From a checkpoint of a small mixture-of-experts model trained on Wikipedia.
Experts: 16 experts in each of 14 layers, 1 pick a token, a softmax router.
Training: a variant of Muon for the experts, 5547 steps.
Below are experts of layer 2 (counted from 0) of a mixture-of-experts language model. Rows are named router (the router's row for the expert), gate (a neuron's input weights, with its number), up (a neuron's input weights, with its number), down (a neuron's output weights, with its number) and show model dimensions 0-159. Each number is 128 + 24 x the weight over its row's rms, rounded and kept within 0 to 255. Numbers have three digits each.
After each expert's rows: a language model's description of what the expert responds to. This comes from a sample of Wikipedia text that the model never trained on.

# expert 4
router:136122125102141137118122083168116088155123107114148106120099127137136140171118128109143125122093128142107122153124125168137103149141136176196106098124112103153144114159093163147136173085106070113122138160144111127120135144116093081115152134142155150140126114123123122140138150099150132065129152111154094123115142124126140156151182140184149133122166125109150126129170109129121159127097132125120120077100134125146122111136166137059109103119125169104173123108120134115074137122138106
gate1:139104101127138131163098123147147157116115112111118106118138164103130151138115122131116126138150059149135145081144118105102145148090120161144101133117154138126113142121131100115143098096139172098141131128197095111109186112143122115095103173145133142128107113120169119124148060147153129158174118096150157147100101099101118139163193096095129091120177094139092150112095134120146141106142123123144120170147159110124133162143150100129146107134127135140134136128104147087138141111133144
up1:123088161134108142124148178130080134164125136167117145116147087114144148114089098148123133132132125129122101153162171102144114148122158148173121106134116120119134145142123147157094136107134140150142110148087136144113115087131110184184166092111078119139130154084121146103110143104127134126124145113085106155149095120143144127104129141140140136156094132093148127151107123129105115162107079108167095081113076165120118147114164136154124109076158112100138122127109140126136122121129188
down1:123110114136096111098120133159164139138107131110159090113156139120124159132136092095151122132134109113132124104156129108111111171114084095145117155151129179125111129107121117122141163102122174106168163119190147118142124124113146168096135157125105128166126096097142095137089117162153088161151128128148136136139153121101121118110173066078109120177127112135088128085125132099105127158134126100149105120146144142125159152081143127118104152142162133110148115153159113086134115143180131
Description: Commas and field colons. Commas in running text and numbers, and colons after labels in infobox lists, such as Beam:, Born:, Author:; also dashes.

# expert 3
router:111128160112113120123135126140110167135109151127138138104144147152104144164125093107118136110132144124129159095079103127089089150114139146171109095139133150154142085111132142118111176066115121130119159161157170086100114118138137093155157148153139116162126126137131175131133125090071128095125141128136115129178116114101176186149154150127121103120135118148102112128115111114148156140143151119125109116097177139152137158141136139125138069159153159072122132127154088107100109147100141
gate1:123153137139132119096098121125118114103102112152118155142118196141147153136109101175141166126119146145133154068139115137116098083121134109093129114108131152125147116109111161045168149097168144155129154110169112125129099130152115155110134131115145147116110107103114114103162169158130115100133159134149146117171125124114136127136098163121124121099148078104109132104121114131083149173127176151156105147145163124119196140132135100093132116120127083136111135089135112129149125107123099
up1:138138098125094126084177105140124127192113132104146127121169140122068108110152128095137127106177153115091105118161162129133109156128118151166147148160071107158117116132091128126085109123143140167107163125104131139093070095137096117118119132092132166137144110110129143123126106084119092121148152113116113108126139142131152116114149137114160128102096146104131106105147150134131090137143149103148122123108180150166147104087149145153146132128112175180125145130125108114161154163123138
down1:112128123130151134165138137145116151119071150119152171101120136131091147157148142106182101156111161128097090083141084098117141156156139153129138132107140149133126126081187074133116143176117100111134124102107109120125112114104091149170153162076157129156108148145122099136117117118105128118099146136156139135109168099120173144134157164122096114093120131148152085142161147118125107160161119145141120107146140089113114130121134151111130099124097107128139084118115141150123180101103136
Description: Place and abstract nouns. Nouns and noun suffixes for places, parts and directions, such as area, place, House, eastward, element, England.

# expert 14
router:107114155115124170117112110117095129131100154145106103121147152151100128145139122159137108148123158181113121124148130185107105156140110129156143101125149115148135110176153114121109149097097124158123142171188119078117126107116103098099158136156164204126122104117120136145109088154114161109086137120139107154146132124113182126116141141163130117110101105141164118118131150116120142153098142119144162075091151149178153117111119125105139112174150157099127137105120119091115096135131104
gate1:138090143107109115088167089144158096128139147091145123119111136098123095126082137161134207118142098131107136110136183121102091142128111110150122090120104114136137108113144094130103130136117163102137107136128137110165139135128117167158089081126095127143101140137140165144120095132144145085147130126137130136140097124138154169144147098152114112152174116147151098125115179138094145129150077140129110110109128091140119120141159113146131130153141157167105169173092181138131114112129101
up1:110161124085160117117161102125131158139130099136119123164192129136121158117115172125093099122094153148117116111120114143133138118160135128122112123153134141098113156101139088124110128161199105136130115171098144127111152101145134092150095089110091137134135142127156149146130145128175117115115128149150165112100134125127112152093095145107117139113133086118113151187115107108137142175139136150137102155186133148127142100075135146155105157138108140125108090072136068129153118135114127
down1:123112150115129129164052157106106133134132152103135122096126100085148128155139093116108165164118125081106143115128185169141111119099147166133103103147132160133177172147101085154118130109137114166152103139119121135108131129090108136125141162106146124104142138143111138123168155113108141117098130144118112102143100122114092173114111106140104131134106104056127137106139145118129130144172149162127128139151129174119150161113147180143122102146129072137156111101139113099144155112105116
Description: Foreign name pieces. Short syllables like de, o, el, du inside foreign or compound names and words, such as Hüdepohl, Jingdezhen, Amadeo, handed.

# expert 13
router:137142141101118149111144109134144116132124107133120106120140149148135128169121114134139129115105146138092112126113131121107074099127137147148085132089134128121126102152130137160131177082117128145090148152170161066125166125118128100136149164132140140184116127119138147109100152141120163060091151089170103123129133151166186141113136115196105129141133112113093117102155130122115117135127127128133144079122183133119134138147140178075121134104144167077169117118136097127126128151135117
gate14:122089108131160132112141124119121135159162131077131112139115098152124125124089147136139156141113202126155084117117122126139112157114104178119100131082152176115133139130139100095140117109101138153060089113174146114130116108134133092101126134108128138139146124064179127100130119148136150122111104147180141122143103173119128095111109135147152118122157126128138087125134121149124152170094104105155151079139140135132135119116124134154110087134108108175131132153141070142137130145164107
up14:119110125133162128113157098112132153181154143095117136137133104107157115114079143155115122134124171115160104120103117122137122132113084188114125135125163178108132121128138106085144123125084127158083096125170108121149106115134112099110119112115131158126140101072184134109130122142131155135123084143183134117129119161093106081085120146126170121135153128121127110131126120146129156166102125112180170081155123120122161092142125116156133133154124112193127119155126102153129147149140121
down14:170126117147106153119146147122144131136094162134122147120144131139137111130158109147142090135140160139117117120157187083144124134095101114094133115128121114146143122140121109119119113089119138134151123176076087172155078172142137148129117125114120130154113109148096154137124125103129123155143193157116148135093180114183154110109118107077105104130139177161116163130141089084140114104120115113144124130141131139142155144106088109079146125094129105127172181118085121113119111109116106
Description: Digits and numbers. Digits in coordinates, years, scores and table figures, such as 1953, 18°10′, 1–2.

# expert 8
router:153142129132099112150162120146086099112115107127149118128091106145132098172086129116148150120092180115149102154126148120123131117147128209148088127140145158133148092149133147150116159098116134162160094118178127130119158126122121119144127151122090139139120102111118124120134146129136147103100119149173109162116101133129105162100147072158087144143108162124110093133156173147136148149075092100108137115113198153101108138151130147090131114097150128107136145117142101135131085124114130
gate0:080158144136161101115150180116155139087163130088104122126085129128131108123149138097145122080101155129099107085178149115133145122088113126111141142136123108145149076154119130092152153096142126146126151162141148151114115150191138127170131142143114112137129131157132073168137138090104100112147139113121108125131141155182164154117138144139112120120103119118138132125086137148099148120156089150156071092155129107109122136133137135134130115108134094112132149156153072143128145172150140
up0:162109130144152136133144104128143145131112129198149130102137121140082170132101116126093158164131083160146160147076159150179126109133115129132130124115170108092148172099139117157132114132115065132122107098100100099168157129125160150123132104116104120121162143109107173124132118139162180126089100120146158137143140141096109119094133106119122160144113130117147145130099156115127162139130147088145122115101129114164099113119105137098130149148103177141095104151104155135146126080090137
down0:099118122103130156135125106126128118169115153142143141136077123141092153150104142126127183133107087163143174110131093123144130118127134129122063127096093144133115094127157150135111159141105141162098163133131172120098104116115153164137078095126085136113128142148146157114105134122126119096087137129107126143072154145104087106089116140184124104149134158128185148113110164151127127153135151102097156103131153136148136144126109095122073156135141117150148117161117156112165123119121156
Description: Adjective and nationality words. Adjective endings and national or political adjectives such as -ative, -tic, -ical, American, National, British, often after the or of.

# expert 5
router:125122120109108145115144133136147093165076100148129128133131138174111135175114120110161151138083138192116127130108105135117112151117122170106115125114139104126137104138093185151153168102115102162141127142145153123128180128112099067100164135125102128104126134103129138141120152091123162082098139122196105152119147147133164149127157119181076160124114138120166095107155150126125136145120143117105145120110150137097146116117134146093110108130108146088167125153132108109098120141112092
gate1:105156091154088110140124112124136109158100120133096117163164141104137119103146096125112128106118142109161123133151121137116107148093130135097109161146169110111127112142130148119110142139119098162101148137123169118126152132130147073168149123153140137107113116091144139109130131125138134154184100117134141090133114160085106094136153158132087099136116162109121169153106105112121141165119157177124123110124146139124105071124121179094136102134082098208110129192110128125119155126100122
up1:124122142140115140127124131136075146099108135138149117144149091175137088144136134086085102124096119134129125154150137137118131127090099096145138149155079135075133123102162136159113099123080160159136162153129091128117155152129123136087139121192111135137133118162157171106121130123101117138159128205136095169130110124124106144126137187097163144112142139124125113111097131172093144140137121141136136072167137138097105142153121170145118122136140087139104144136120127102126117134094099
down1:130128137151096151079127115127090095140129117097189141176105096136147094139132117083092107145077111129160097134148129150118142129106118147126145134119087158081083127151139177153128136122082119128108147119176109115126158142147133123123092123216117163140110105125153162106137108108091111118122138139125088153115108125113149161129150133152151124103116172139121149093126165119130135157139145134113117120175145132087127090158145121150088145092150110162127137105141119111137123127144118
Description: Name-initial syllables. First capitalized syllable of a personal or proper name after a comma, colon or list mark, such as Fa(hey), Jul(es), Cher(nyavsky).

# expert 12
router:143118142125116139149145108142115101150107111101155121119103132185130167171144113122140133126100173133108152145093121145127076133122136149175081099103144090140144095138105153149144182084117089151101119143177110113115129123158121079107147139141127138092113105125119103133143164127115129074119148109154106161125162148130129173147156134163137127127132119103133113150145102128105165152116142132135142092113187133147114122140112156082110133141126140045131134101130142118090133104118098
gate0:118159130093138130194103137166156149111125112046145125118128144136125142102157119093115134117179129183085133098108101117123146142119151139109094113132139141164137123151153128090159135154100081096084117124125114138142133146120170133116166125131152161149135125119148104153155162143162141133093123162149132131087133121142115177130141096122116142126170137146126141124106140148129168120114119066110119097130099128101130118136134150105092106103163165096120170114109144114103118095122087
up0:122144105103084134168151123165143133098120126104115117119142114138112114128177131149131124090131136169142147139135121122137146125098133144142085137113173136183123121167174157109083120162124113126097144113089116114154113136111141129077142098133111167105124080142094124121156132167122115128160118165137123128097180161121073132141156145148114127155137147113112097127080164157167117112122090139106079111095124174138140112110119192136128151136160157103108143103136142099142105114134111
down0:126184157144149141134122142089171130165153146131112139165133134141128132113131155140151133133124142090141094122094108123119093153111122117133145172150138144156131141137098105162112093136103115134086101083113098138125133145113139124152119124148085130124137089122125102125143145109165096112131189165144143191139155139116133072131116100127170153124149133068137093085144103084121090147142121127133102176116131140143083149118106160125128140125121108176070113138124136095092130132144112
Description: Table pipes and semicolons. Pipe separators in wiki tables and semicolons in lists, plus word-initial Latin prefix pieces such as pres, impl, who, cont.